Experts of a small language model.
Training: a variant of Adam for the experts, 305M tokens.
Below are experts of layer 4 (counted from 0) of a mixture-of-experts language model. Rows are named router (the router's row for the expert), up (a neuron's input weights, with its number) and show model dimensions 256-319. Each number is 500 + 25 x the weight over its row's rms, rounded and kept within 0 to 999. Numbers have three digits each.
After each expert's rows: "comes after" lists some tokens at least twice as common just before its tokens as in all text. This comes from a sample of Wikipedia text that the model never trained on. Tokens count by the router's weight.

# expert 80
router:504515482482495509489513521488483536527477498505486469490480509532517480504501429505527500499495506535515511512523506566490525434492442509485491554490468496502516536518549489517501537471476495
up0:547472487507499551488501529506510492520473477492498446487493504480512496498510478511490524484544532550506494480477532550488560506462495497473487480491486489493502514488497515500511496481447507
up1:519526523491526522506483522479447522470453509472507454512496517518509506508506484494513497469498531503519483470490511532523516555503479503436503501502497449480530488502487502517560557450486539
up2:500512462492463504501535502471431505481487513510447501520506455486492519493460529499495515503516574491532511496492486518509549492509503484445502480496511520534540525491512505506485496500522487
up3:526542518473478511516515501515480507474507476450480474503497501502501467441495485488474516472505531481544511486511512493531490481493446504469476514508504479534536489540539421494476516540512534
up4:486490505497488487521491534523495506528505447445511524499504471485497431537510521483479492473488509477481477523508519510527507475519471491475524479523505477516486491522505494553499543514464551
up5:520504480523481508506481477511520512498498520501526489504488509497491506520499492505518553512484524480539491496502503464513510534506475465534502500510483504506452524523538505523483551514527491
up6:492469499504492496479468521509543477537491455531503464478495454481502484510504542498480520501510507505474504500489509463452507511514487494480494474523492512520492538477518493474491508485505506
up7:511497478521511492501508548476508504496515489496433420495485514508515467506507503491500513491498493505485482507517513518489494478495492489445524471481493468512495499503521487517552526477492517
up8:544495504481468499497494511498475504504491491442453504470475518503510440491485444490524554456502502505497497486516520496498494478481509486515506491497490462530551503501488476596518519524452487
up9:506459485492507546500489492516509513479449469496464513490520473486467514520517509508520526506503534485504503487491492471475524501508480473536466485548499491536541508486537450495505508510503522
up10:507508478497413489486492502505491504501428454513508450477474491465569493509496481503491509518490487515544493497506512508442505500497506493460485485509502497512571530535510463511544514508498528
up11:520494459521497539465476517493510484453477507479545513486489583484479511531487500495509494508484455499504475486512501514493471494479522486560529513501435487490468546485455487514508528460465475
up12:505497491502496535499495539522507472508537484499517518437519513513488491491489516450474520506504506541468484490531505545490512527500511536545504540503469400517468517512484492489484519510492493
up13:508517526497561441496504515528498535548518504455501468503495484513510486504526524529501515487514512500476506561486496538542494471495483476448536516493523491475539516523483520492478504483467528
up14:568499499500501462448503501500511550502479500471500511500484505552501500487500559440499560501500494483514471469500499549500501500501500472501500499501467500503552534542534496499533542498486535
up15:487552504497501533504483501514495499455514498513493520517513526571483543522490505519440473504504559475487507495543506510499471515487490481523499469466467527487508493525499466527506516513514479
up16:495522536515515490512484526504502456503505506475483504504492489455516471516455514510493512488487501466506510485514511504539553473486474488457496477468519470512498542518477503515488501471485558
up17:483514471493475490483479522518488447511506489469512530511507538529496489577503508516491485499415538470521477529464512537536476488522505501545477481499461537504489495468496491514509536466449462
up18:520519510493527515474546504481498511494469459466475490498494510513561488511466512474513532478484487500510474437509558503503534518476508463504500508486501500513493497597490499556529509494455516
up19:613512503491510516487497540497500489501510508526497514492469477505507500495479502410552494478466468506508495490521506503494504497492493499520565506503518491505533510513491505506525494510489485
up20:521530509497504496506492534507525517523519490521483502477520520510481464478477487489434539504489496496493502495519503483441479437495502498531506511476493501505477533523529485500485516513473490
up21:530506511495488551509506522463485526477488503515486465518510462487457474485491509508473491515502544492510509482514499542512574510469463483478502482523490498556499523555488445514493514562515506
up22:507508479498503525469498522503477458518501480491522511510493548502493501539484512499454495510487496474475505501502504557514516508476488507521498527509436510491497522464468489504486515441477466
up23:511442554458504507466472503507464497494474496490473471473490459517490478527432516509526499488485504476494466493499501545488495507503528508506495486479471508511500485493506519534517542522474526
comes after: " |", " a", " the", "|", " of", " co"

# expert 111
router:538529481484503490490512508455469542490498515455478488500494502547498480518478489459514541466512493521553502493494515519491510476510494507470500558495472496521500500523512474522509522505503504
up0:526524481500503481488491509547488547514452478464513490482505500480504505536454506465531510471508504480488496462528544528523500488498478451509541495487475447507492517523539499498512524496483514
up1:512484493487510515459524519535486485515475506479513517496513557497529508500497503484494532514511496481472494504505501508517510493517495508485534487484481474518498489506510522510542501494471589
up2:557524481422523550522479533498462466523503542496487473527480496486465504541531510540498471544537545517522499534471506535519531521459488510508477532490495501572486480557513476491489498506530480
up3:541503488486507492494481480525487527486486484471490467473450507484561508492519513511489503469490499524470459484502518550496513523507492484503561434497480485498495517524525513575526492477455511
up4:433527486500524461512449477504506543465476487502466513496518496513501501483481438486490501444491476518517499489503493475522467527493493502491512447477489486479511468503528516479500478506485485
up5:503569477497489440503538505547493551503488479489502497491498456496500476502416546502505507484501509496497499501515507504502502498501502488499501514473453499505518518539528504553503520491499509
up6:481515493538535516490450498500546506519529520486493499489498547541477534522517503526489519493487480483504483473484508497477483501502517502528477530521432491524499493512472487546533504498509528
up7:512504474503503513485474500490533494549518515513495479483482518518501479531522518503506546497502538467521519481475510476438478474491488462504474518458477501482486485505485490525497531508480469
up8:499456503453539500500490485483481496483499470483474518507490492503503529516471509499545445485518475459515491461501505498484500526479468496540494504474499491481509501549525516505518585512522522
up9:516479509492483488467521485544436509484513512498507499450511494487532482511514494472488495460501456569476467459498511512529490496515461502486499446515452478534513495486462483536518537504464559
up10:547500509494467495488504499491492506538435484508471498479438499502557469510500502498545519499501535552563499395490500540484535455440510501443501485496491527498501534501506501500501499463502505
up11:497515519492479497524457507544462484512478516540504491525504480480505463495436505481530483489496540493461505446480496489485534501508544492518510500496510502526519484496520495494493489499512466
up12:455506482530533507478487476500491511524489506501528510464515541520561514516544506505487477526500516500481455507474487501508496533489472461484524483462540452503494486519467498505468469497503511
up13:511490425510478510496480495512470513507511478491482505510509522489537494506456505510549539424503499506498504456540512521457489497493492496510493523474509505533543553490523469559513534508489509
up14:487512484517517509501526486494482494499519495517501493492487526496520495567489500532506526504501485453492500499493514514468500478508488489530534518484475478478477514500532515505504495509483504
up15:504549498513498478501472500504498570503448501477501492508469498486497497560502503500504503504500486512499455504520502511469488527426494482504499495462498497578500499533498499550557497481439498
up16:469477504464539529473518504503474481501489495540487525470490504493518512567481521481510479497514453481523491442545500509510516519480475506540519496511488486490517518510504510497512546504537526
up17:505499520520477480460500517541485488545524490496530510478499487457500530452498480442502502487507497474491511512508504503510509500475492506495514474480481490505473575481513544493507517499496537
up18:514524496508482481554487522464472508513495497424521491453507487510493510513491552475553539486510510444510511504487509508545518498519519509484502530506447481537471535511488486519532515498480526
up19:470498462530486518536482494468551519505513507487466501492499591415497508504523482524482518500520518467500491554481532501527497499546495525501478492508501481506492529502486475489548499515469506
up20:503501458494432430476493506501469503491498491487475497406493506501531487489426493519568507461501465498538498492558560514524505505505499480498509504498498501515537504521522510477502542442468499
up21:509503492515466514496500487519497562502497514495515493453480522492494496484488539476561501526522477502520478505528511492553488514495505449536507493525430486503520486538486497499538581512504490
up22:467521483472443507488507523490505505498497517516511411518503505508502462489498480468526462505525495526485512526514497519486476572540512520489472505527500498544503518474548549481503494484482495
up23:497501503460488525483503501497491508496450465529500449453501506551497455502498501467502505480482494502501501494507535522505534502426503496510525496496548465504507505496534459501519501475505503
comes after: " of", " in", " and", " to", " for", " with"

# expert 95
router:548514494503456502471528542466493500499487470482445472481433511497509488492462474512506521489480502488487484489530540515478522509483491452468514475477475508542537505537517454554501522461485530
up0:533538513512544488480532557479500494532467507521499513521461502488503492508474512499528487457449494489481505449462502496512522480489522518478523484507468475509479497486490490497498507486491503
up1:546495476479491479542501525480519502466478432470510520501463551506489494461486511496512537490495504483498530491480499482477519461505520479501507507517518528530502496494509456557495534469532495
up2:504529501443500518507479522498513487508475515480511421512503520503475463502511513468538499485472523539489503524526498519521532484464442508465443521539446506519481491497526533525486510524475497
up3:528507446466522556459479533507496501516497526522474527511480522518501501505533503488495497535522554547520533488469529472438492450495454530507473488497524520502480531439483507488516488543487460
up4:510462537553565517529486528499494514503497476500485530508475507481508512497471512502517525509487488498480479472454538495513539458476562502487531486505454483536513487490468485489495489506467532
up5:524473512533493523521511534494499467519520480463523517504452503491496438476469493495491507496512522498526532468490505526504536433525493486488495507507501497484466466519525471501485505520471496
up6:533482463496509524554498510465522474510502496474508458493494523576460491474489444485530536505465498476524484509480487499496513510502490459505460445500457525523535507501517477564475480480472504
up7:505524541505539522516488494498528493517531474526468538485506469430464501489504488543541513512466481515506478517511518501464510463476512503560530464499453489545535574493524467507505487481480489
up8:537452503477510553498481530460498513517495478478527479546465483493474476492535501479485504512485535552531525519493526520513546524504457530486462475529482509542514529485493445516480543543516493
up9:509505483491443520544494493529538512505497510513420493462442543503517512502472564510502550528523465506493485462498512474482486472515559477547556488456522505506467476476514535495497481507499470
up10:457447503502503451513481532479485497487485479436503487513497534507499524550483478500533539452457498499504491460516514535504528505470483487512511531493507475505513517522499507495476508504489503
up11:515494529523495513493487511500473448477514463499503534526481542484467488538498481484475482520497523491482463480513526565500526463497532486521494478504496485512527457457510492474472463470510546
up12:488502513507498501495497473502490509520467491491470443527460480550478499529540511467487492485526543482476470500508541542491509510495496539481424496516494509513475534490489518494505524561514500
up13:550522477539469477487521523500492540502473513479512429494482464500490509505499497489492536472523498545497467516511528507501520524463460506509512498515532508517457552454471502464532524486511478
up14:493513523495509502519507505474467506403497495479441484529507500524517439507463484497471528498513532481511497457515481489519502476552479517498489483482523500491553486529511467529525503513524470
up15:537538517545542538501483534480461471475531480533489464524475481492505489552506473479482503508510478543488511490505540493488520490500516529511478474512483475528514498525506493497501505533498522
up16:513484424499489509494491496505490480502509468523514475495460481497496493487504489493493501510490501527494491521594473472435490517527499529512506485559527506486494486460527515520505497479546458
up17:531485508559523536500479518488509506479504444495459500489477471509516486492516511503483515498480498538517485513477504464472460489544480567509499453538481488510509526490501474520499502510502476
up18:509548491505516501472487503500500513473504508462485501495495508491505494510498488486524490488492490487500369470578506517502494481492493499506504498488500407472510518506555459479523504544500495
up19:488514526460428489496509494473492472482510477474517510450512465548510468488485511475505505515476516498488505482504502475439544519484513518454512547512488516525534471490504471479498549481517512
up20:505506485499507496484474500491500509491443500497467457505500562554496494504495505500560501496414496504505425454510503510451506503493511493512501504487480496504503500525504496488503568495504518
up21:534518504499498455469459487517484478503481517507473489520469483477531496508457444486496497476510497497500497484522472540511482500484483495504465520485500497525535521482511504486568508451446500
up22:446495488484509472557530480471483520491495483473496448509469495493512488481528460490541525471501455499514480528506481471503442507513513519492504499512523533494513466471528504484470512520446471
up23:508519500491493411474515517481490552531490407464500466478493476501501492588510498504516488494498474506509491520518508500441536480508489493494492523488511490530512501501518485515498501498479525
comes after: " the", " The", " a", "th", " this", "The"

# expert 21
router:528508484473460499476516515484455498504478447456486480478496521492510483499487482508510501444478492507478498496489542558516517500498489461483546487474509450546529516530487479517515508497471542
up0:512525491531483510502480487482467505469477515525470472523470488507490509486456508504503513518542515510499512516530469494486529482485529453493495535494517562527523510458507502535501506521486509
up1:505487520446480510542513472509511482428530571515476502493495525486510490498482482505496512551467538470475489484535503474494521491502470458515534478491517500494545517517504471515499504444497525
up2:509488511471492498527483504467518516500555505541502486484410495488516481485462457487487542477472481490498477495491470494492471521474498525496548498455514485496510502546542502485512487518467533
up3:573507488503539479488488512491500541550473468478500456514518494490492505521558504467500519519469502520532523502454512494504509477510490488472466492532503521531495563510486486494577503480514519
up4:483538486495489507487469515469456489519492488499515488490497504527485475535491524510506479460502523516521499501542515508505508452531538497492448492479489481448519482530498499547496493473499492
up5:491530494481408497510486485498515501481538536522526492446510507484496479504523487520530519505458483541520491460496499466487534453500523476460457573525480503519474527470492514526498467496554452
up6:505489497470513513458507503505494496503515482513460509506487500499493495477466497468528499471475513456481489528488523493474535478508482490523524473523493523497477467487520432471494556473469548
up7:510527515546539501532536486495507515486497544532501506519514493516488513541528475530512500507496511495504498524550471511523517482491469490490545467497495492503491505518489524495535494430494481
up8:477482543539544524454535479460535490512504497453486530500479486514509539507537493504466490491510518524517458482478481528491481508481504534491503509507461547488475532504493469501543507514492530
up9:499487553528512453506503489480489469513558444468462531490492495486497494546529481516491506477509518522486504521507546516494479482494522481484487477477567512547541486508478509499488542503509502
up10:487484508487510511487508495523470496472498500485448512498515502520529484522499504502500487490460512516463490550504484481469465474510494470564523470493504536517503490460505501471492500468470495
up11:516517516492524509475504474503496527517494516521503487504522504513487482525491504499573502480475470466488487534547528482492470509465515482526510502490503480512490484509524507492466496503496506
up12:508507498497467505544513475488486503467520491484488504466464460470467514510483497515500520498512504490521495484523554493510501483534558440463481481486512470516489492539487482527482484503522507
up13:535547519509518459490519515522515514543516527540475506538515486492508490548474501513519513489475491494449494476494534504483518500447484505514563511489513496529494557511523465518507535518478485
up14:490495489546542506449534498483486486529520509515511499485525498501479490490520509477460514479495530496499480495528513544502531500489511493505485522476518503506504536486514494485496515503528526
up15:507438517518530494509522497521518548461473540511491472533512479490508491456522523517517488530510515476522495537507504487512527476496456462471561509528519512511496548510491507499554488469500494
up16:484502480500484492519515521432485491473542469487502504509468488470491510496485514517487515485490497494531501485532481464496493456510557421442519517504528489524504494507517434601518468524532483
up17:520449500458542507511484474459539474503446459502505504500487494523479479494494476462506553500502529494482520541489499468461481500506516456518519451493512509521504518522499464510505482487529498
up18:520515511512530491484509435495475513514490521499487497507551510538511525509497495510497496503483511520521482524488497449509483530515469529519510519469417519472500492496509500525494489501507519
up19:527517511493520502478509498510491503452505537501493495538470474491500481483497501517497511473509512528501498527492544498492534493530449470502480447515507564522482489484534452450518558539483529
up20:472502493510527521487507510513504515529506507453493486488510473490532503484491482482471525499507496512483478491511470500484558497465478545470514503490519511503503507501517517507485507509441505
up21:522519465520476488453490484434448509513497481533517524472511537541494531518525463482510535491436495525535495487510527455494530514486579509530443534461487500491509513502480479530495464509541494
up22:461532525540513517499516496513508504536514477507515472512518503487518416517542505486504496457495491497523488494490500468507469519496458582522489491468501509495498503452516522482500494538500466
up23:496492537515487480500512482489436497495505466522483521495530529511519511548520478493522535494481495536496505491505513483483513543488571469522498491475510464548529511498496499487466503544478496
comes after: " a", " the", " two", " first", " three", "th"

# expert 65
router:479512500496474476503491525488512536504487505469464500505490567553494499516499441475495551480488492527546491501506526499450530491501552512496522550499512481494498511520506480519478528506477501
up0:488556501444464531496517492501511516530483508507500488503527446556503515497449491516510505536493509530495497513478507472423460497469489520473511521510485507516519500488504490494504524502431485
up1:516496492520503500484506515447482510490524428494477477502513461524499489496494512476508509478474493465508495482514468491491483493436498447529516506483512496509523562508499493497515498501499506
up2:489450506520539482465474526459505494501518470468531501488465512493480517523491486486503555482491483556508489462476491512526480511470505518480493479470476490510470558516461521549496490477519541
up3:483512452493501503518502503510473495476504513499498506537515495470536486575451538547505488498501561477534513468491525521519520501509507506505505497521487509468494492490521499510500510483464485
up4:517549504522475494440506466513528520454504476474507504473558470552513500511506477488495504487497510543521517477528499484496526499464470516497471515442523492503514482519491481521534506494510439
up5:525566522518507543509477508485485536489498507498451498497528490479510534448495493568499518523521516499478525517514518497498505506493479513480496472511523486493501532507530492480517524509467481
up6:481512503433497512475543542489460511574461505513517502463496495545498469558453563512498520524468548503461486474484494548475522512492508532529513507517473510524497486494493484503516525507459493
up7:486536493445495513501499502487515488559471522531503483496544448514481526494456490524496497528494528487521515514509516505481485498475483525512485508537440509513553477497497473490491531519455518
up8:477486464498505481507537492518532489469491498483522516465496479530525498520484490495515522508492426483506484458501487474503485511479510513532504474477512490524553441501474517553509517509507500
up9:485508498496542487504466537522510539503485510444490514523535516484507497520486453483491494495512487478491499512530498505513426490485487517515501529529465476484489509490506506484493485511525507
up10:510531491478453532494571493466476482477510485510487482493558507588503508459510502490511476530494493494489510498505494476505521538511521505512486486498482519502537486496507466492482496484522535
up11:501478530496495515499494528511532443540513469481476507515522495508512498523516500506532497515482444485494480538523467463534452452508508481547510513526474491504510463474490508478525535536524530
up12:499509513475507512477516535505553513500499492498472487534466492496481473520497488575533539464504486454477464471492482498452533490454503517496562481491496515489530489565485487559493469503486508
up13:507495457454505518513493478479529472509459499465481499505461453501523510487495518502476536492478450518539490485484516468498479499490508530559517487504516490527542457488519456525489502470495458
up14:506448479498481469515498480532539507496500464485501488453441472470550501463512516496497530493515471526454492525513499491492459509489489477467510423526512497515545482488523514494502478508516467
up15:486507529471522491463563466511478521468455500492492522497489510516503502521516435517543470503502427501529480477505483459527513507464483491525531531482473479507498483496510513507495527509505485
up16:498507494497474495487539519526534522506476523507527482449512541534493478475478518541514488525486460472508497490530498506526479474493495497579538492480477519513490522471536523497487502481513468
up17:506485482473533478479498524495506514515465508489489498519490553496496524489498504506513519404505528495481488483548511497518494530476504470508509464483457503471473518518492531536482516510484500
up18:490504517519488499477516490483509498480520481497452511521487502493487474519509498488563524466438476488464479510505490457531486517517491498512546491492477478527518471515494516506488512522465429
up19:499484529520491489459514499527499508465499516532478518455495457463510487499481496505513507499479476534537496457541500525488520495448488445495509482501534476516558422527493503518515595529470478
up20:479504531491490506502494521520507511540524498543495491497508483516523496502499491490493549520530517494497451500516491475473496530505478492516513517500526477495475534467476497485475476490515518
up21:500508499453476495456538510515456537490450501501503490520479515496542485446492536504522517438529498513541493468506560528478529491458467512517545459479489513461475552531505493560513493524479481
up22:516499503495529526496506494492514515528491456482529503494543482511491532492503496489498492550444485521460499512471504523505525483500522514507526507504488523491521464522527501542515531481480480
up23:495476516500553496485466514529506498530488495483534448527479490442490498546503532480493518467506556515478478477504522541515511473503517483490532463526514444536530510509533520478506507449492525
comes after: " a", " the", " with", " and", " of", " in"

# expert 76
router:527524489516467505457529541467485498516476511464470498525490516520496472540466464497537536483461517514508487486509515545484531472493525490516524523489451515527528526525503472541508548507470504
up0:514473494483477526459467524493482517509502473469477476502472457512579493484475528524507539499478487506501482480533521493496491454503500452480507491509523433506515510512522510556558491487498497
up1:499501501499501499458501499466452502475499500489491451543501500555476501466456476500502499473442517458500498496513501450500500521501499501511497501489499500508504530501512455521479500501500501
up2:512511485437520497522512520508530515490502504434524497483546484496465501448455503486529460465522510487520491532486503524492471526501470527490478540524484499520492465588519505491497500502496508
up3:503499493482466495502564521473496510502493490499508491458496496508506488499436529436509508497498447529519452491521555508504552494482483499507509497492502496550497491541508506548537565490465522
up4:514478501524499505503483452463549529509512532503508492505518523517476510532521491527501525492412496490498468488504507545449535499504489459517543476479497496540490494496493499535503533498453482
up5:528505468497473521499502484521532510524515531525492475492480521476514502547470511519532507500491487472466470516596483500483531470458493425489515519522505502513510458484529513497518525478456521
up6:490421489508559485477511514516511473509496531492469476520425471477501522490514540498517519447526517528487497510503507546499510501470495488485566462513563492536495517487547499509500501494432509
up7:496520500503512446520492492465536479500504494458523478538457508523481514495515460513501501494510491536512516518528510503559519514464460530453488513492523491551509512492498534492513514489436539
up8:476532500487469485491500531483457486518500478467459505472475493489516485505451483488473501458498535470500514451482508471493500495527530487495463520464467498527551484524500456508507490513499496
up9:524526441502478515478483500506472465538512510504534453507468525492519454484471506493505486542516495493492494477547510524472485463484476485485503500496491471491518531513569512509510502501464513
up10:502474499515538504452542510529488485556483523528498502482495509510511496510516518510521512490529494476499467481511506528472505464492512482543531541499535469494511482461497499517535528516500520
up11:537556476509514494524488523516514468538470505466491488494480481498484449477459499487508493523487494515503511504526518528517505533478485500493486493548509439543533520516495517482490530524501461
up12:505503504495460501485504538472454499499501451437494493500498490524521499519464502496512503500502444553496513420496521506498500480494498496504507488442501494509565502499526448531479500515506497
up13:529561530510464506513484491523569479479483512531496455490520512460519456493441480481530504548529481525497516479506497454438497506467506471551516505513486503546552503459510485514487503528473504
up14:482541505486493487529492528532432503525510472482485510483510492531525461532462527496514476463508510466495501505494497535512490552528507516476501531489464488484513460551519486498485501510532501
up15:471475527493496508505492485485514474494520479521490517476482506475519512508512486507528482479509448503518500475509525488500509500471494513529500484467518478503520529506488498519498517499532538
up16:488490504525462532536506512525547471528472458460498508486494497506510492487515475498482518500510485523514505495462503471498512506523477546560534496508496486583480494505480521492497488511490488
up17:515499519519533476453491500504512525499504525520523500480481498518493458459480477469532504472520465500483468482527493485505494468497493464531554532499483437484502488517554523544548504492488518
up18:505511483486497505473507551506475501489496484500484522500462496470484493514507501480450566478492520534502503467528508464494539482490493506517476504504524507507538500485501471526501520501520483
up19:551480454482520511456551496502514537523514511517505509479488497485481516487501548499512515507554502530537462483519509481477532469469473526514516489522480508495480516551483474531543511473510489
up20:482564491474506483467536480501473519509484485470516498523524536510514553537520493500482505505454515490516505491486508527494487512515460457456451495459475489496498525503498482505513481495501509
up21:483530518485562499508439535535479502534498486476500501504540496478505466484504479546497500521521539491484501507498505505522497504514493498491504470468521478491516459571531472485491498505500509
up22:530597484520506489483520532503466521548479518476513452494504502488486496530485489518498470519482526475491494486533501551555494511492481462477501481490505462494533530540510509480497519509496464
up23:505529498497480496500505497497476532514503497461453494501505533497532502518494488511516494494480516499502496458502502534464482506486487495513490497433502449496497497519568501503585505493492501
comes after: " of", " in", " for", " to", " at", " on"

# expert 0
router:515531468495506499475487509475484499513490433499468470469483512539511490504506445489501541485513512517484481490535508500494502505480477472511511486493478482547519521502489476506529522451454547
up0:499499489501500464504506500450504552502482499500483470499506522515500499504456504496507492454492502503511493493560505481451463500455494431501474507504495498495522505566502493549498551471478457
up1:501500487458491436495510499515500500501500443495500482500485503502503498504500497499501503473507425490499484505538500521508502508562489476501502507490512524482508497521500501500531543498439509
up2:506489485529514494460497503469525472497510446491522455475491536511473478541537470505500542484469526508491512544497508507501523486521495502481500504452525510514501499493532496498507502515542521
up3:498504502493505416498478587499499518491496497499499519464504498501495432499495577465526498440487521501489483487554549538502526486498510468494498505501494456526566498520501455503488514498524492
up4:500489474473494492495492502458488507512490524501501483429489556534457529532504493538497581516482487489540496502477502509441519508546535445484531509474503527536545530497508498509468515489488497
up5:530538492462462488502542497508530567477503522503496530481536497498556464474482538493483541519466499491491505487504505514532491500531516513478435519481503467492503491495507534523489485568468500
up6:451567490556504508473483541483494480465498522494478488551462522548538499528498501521482488513495481492532523507524512484496497442531496487513497497464538508478506488490517450559503489499482449
up7:510493523504517506468513532442486482494501531506511523509474566499544525563517550504474489499503476500510488491506506516475529465545527423506508515525510513485526536498509523490478505473517479
up8:471522495503431480491522492496519498489484506487524465480499518506500505517482476498512547500472477544510507497550543559443555510510509485498524525474492491520492517511515483521520500512484518
up9:506510509498471453503509529494494626505466505485492493495490532501530441501428468488542559461490482546540455492507504518503510501498516494493510573489471459497537498539552502512495514527447494
up10:466552536508503472487541538471520526511496490492522497515520548528511492544498510503478513482497525455529519524514502492507506510497518490507561461418534534470488478503480483528521494465490448
up11:489481454485470487494496501475493524513511492501518485504484505513547485477488501492504501471499478507497439478516512507537481500494475473498511496451504477481524507565512494496553495499492500
up12:504485498558515489487514505522477480510503518503510509507516484452524522526504488540505474452513490531498440514505501500542473534552525453515545505561437508463534442519523452480491522474499496
up13:527505471490513445504492533482511510497499530482498486513508520562492459526493499494487511486519493482534500538496528511504484525504537482498478510461495520455507508524515502509444520493477461
up14:554563478476495493500525513492494503510510506431509504498493521552502468518495483495522501422493498489516482503507568507508504512511535508461464524496509509501503504488529498531458492469513517
up15:487479460498459470495509491480501496509498506509513482477473554504482497528502485527538484524523539546488497522550502504543474527477504466546497507445525544509500484484474497478516517462450523
up16:500508503500510523491496518492488510514485491457493479548476467538512489472504496473542469516540520531492487488532500501535484498517508500517566493482463526457487513523482444504489495478511456
up17:508532462530437507485493499503509499520509533501479528520443548495521499497435514474497481444447455502546506521506503503538487488467517505462549578515460451492495466522505511531517506533527519
up18:512497510500507517464511515489538505499481514481522459492440499488538492558471544511502499434506523530492456500509509502496584475511490458494567491560514478496507478498533519502507489462463480
up19:501499486503496496500510516490496475506499492495501496499492560493498483486489509437517488496510488500493481460530591512514527493485477484524501536464498500496584505507512499483496498501478475
up20:543508479493510494495495532484469548484507500408504520530545500559538507458487523528493507469477445482489478506510506517520523508508486522504505476456522470494490452557500503511509518579480498
up21:515508509477483483512535485479520541466473533467494507512536472535475497492532498466500496518481530487530496494543490490510513479497535476483477552454451522526524496502480463474518531534516541
up22:487518448482447479486549498513555489494495526527512461498439538546447480502506468527533480512489541549510508496557499492515494515465510469538537510478489568497494481490475482490501521465471506
up23:499533500492487490522492548461542494455489470479508510538507472508461437490476484452507495468492506502499518521526501495533544472490504529441479496527525499504514486526534508505517525500499518
comes after: "\n", "-", "    ", "′", "        ", "      "

# expert 52
router:538516465493501503485499506483498508519500507488470500492482500487502480528481484475507526466453501541511447489517500512455502468489508465486497551509488469538495545510514493519543507458457497
up0:478503509493477512479542507483468477477507466494477564490532552519510528526507476519503538529513501488523536475517509499507493480517510516534497514468464473493507516502462442494493485527561508
up1:517514486474498498471543483514483494501496491507477515474522529485522518502517462543488508472497486514499529491496516501501513506480465536436507461505500535525508521513547517503523489487507574
up2:478498544502469485509521510486495509509486531488525529459529542516508515519489540485509534540466521508487515518486498489501509477515523476504492489501483485542495495487493463535568487481470488
up3:508528488518480478483507543488500507509430494495473440497482491524494499521473494502504513421498495466484485493530540504502512500506479441515512485479493524479507483504506470519491510493498508
up4:506481506482509493495442497510524464502446492507510473524541497498501490473487511495493541538508514491516521499511493471464503541476504486521471498510509501550536561472494495507503492519480526
up5:475500463532434511484536490475452528464520530505496522467491568504522503516529447485513525502472491514525524501538500488476497477536486526503455535526418495543487518456491482501527508497562514
up6:522490480508483481425484490473517502503493509495526523513501514483478518532465495477572500515472499497550473499500504496480526497512525520512513483513467491527497515490492499543529490477482506
up7:508481497523500461471488513508454499481503486507510523424499520474589501512450496468535534482510464465472498452536486507507505428516506488490516483502441429496500470500506518540528496472500546
up8:485521499490544532486469527487521478542521491510502477560460507504499506602495476498504507510475521565475525543508506508488478477499482520501495525450529497475486519468495498497518493516535478
up9:467517461488516522511520500488516513457497496496519527444496542504533551493488493539464543504514423491512518499463513507519511443527491466502514495472484504483492459523511499486491503508407513
up10:491497493486469484439481497512507487507504517510519519469533530483524476488500460496498563502479518480508540513504501479499500442492422523492520464479484512545522503499552498509513522483502535
up11:500499477500500501499498501501493524500440499492501497469497499536524502530491501455499500497498466500500499488499499554500507501501501499489501500467454500499499500527500501519500527500500499
up12:519489498491458488443541497494456530475497479508486498502518497495558513483468487488500520478489505455499546459516491516487510498502497486477480476470521461510494489506522510511479470508464520
up13:516500535457528484470502492503490498496450481491497449492535489510512538503497531510503558516515492483478473477501499513446506546488503478553492502489500483517541525461466479479499494498467528
up14:512509496484495518474476511519516473520480445488496516471479513484475501509493479522509539478463519540510530505489513488529518493446514547448479497500471456531520503582507487506511511530517505
up15:520459485487515513497498477500501523508497536493469487519533486513527502499533482529505478507517485476499490517474511516474500482511505525539526467513526502501501470498491510476497486467522464
up16:497489488496501492521502515502509541463473460491458496500502496504505455510512487482504493495511503507503481493498617513492485492487491494531504531452482504526522504522490500501523632497493512
up17:494517504501492504493496502496488507488451496464506535517503514502506507493505491495503552499500498501496492505497509515508521494480484494500490497446480494500539501519526500536497505495414491
up18:505506482508476507486514485511496511493499500515485488469485544493491510500482502464522493550544474526490467514499500512528463514502510487540500528527459467524505511467503493504575501500492505
up19:471559525489512466493531520497532492486508495499520525477542529506526500520510511457496529500455461541504539490504513481483485537494467463485464504472479500511504480545474476498527479474462476
up20:519483437528505443500497542523498511519451458497512461499467482470509461499476494477506518468474524530484502518485499543465515500503505507493499505518497471505511506505499505504495504491508467
up21:537457491448484492496527521476528497508497492512496506459510489502489510525527514489491500509480521525508512498518528518502534480512506490486563500499514477511506513533524488492532477525557526
up22:487508531502502472495470524512544519515436479506516519487486487500485479533456502490514525510482497471504502467507504504472498466484525462460490508492510516483486507528463503528518510438523499
up23:482525472504530523478501527499510489511515453490495506507464497516547477506482481481492502524464506531485529503492502506531495490454470554476494442501476456498494515501517519492500488450498470
comes after: "\n", "==", " ==", "===", " ", " ==="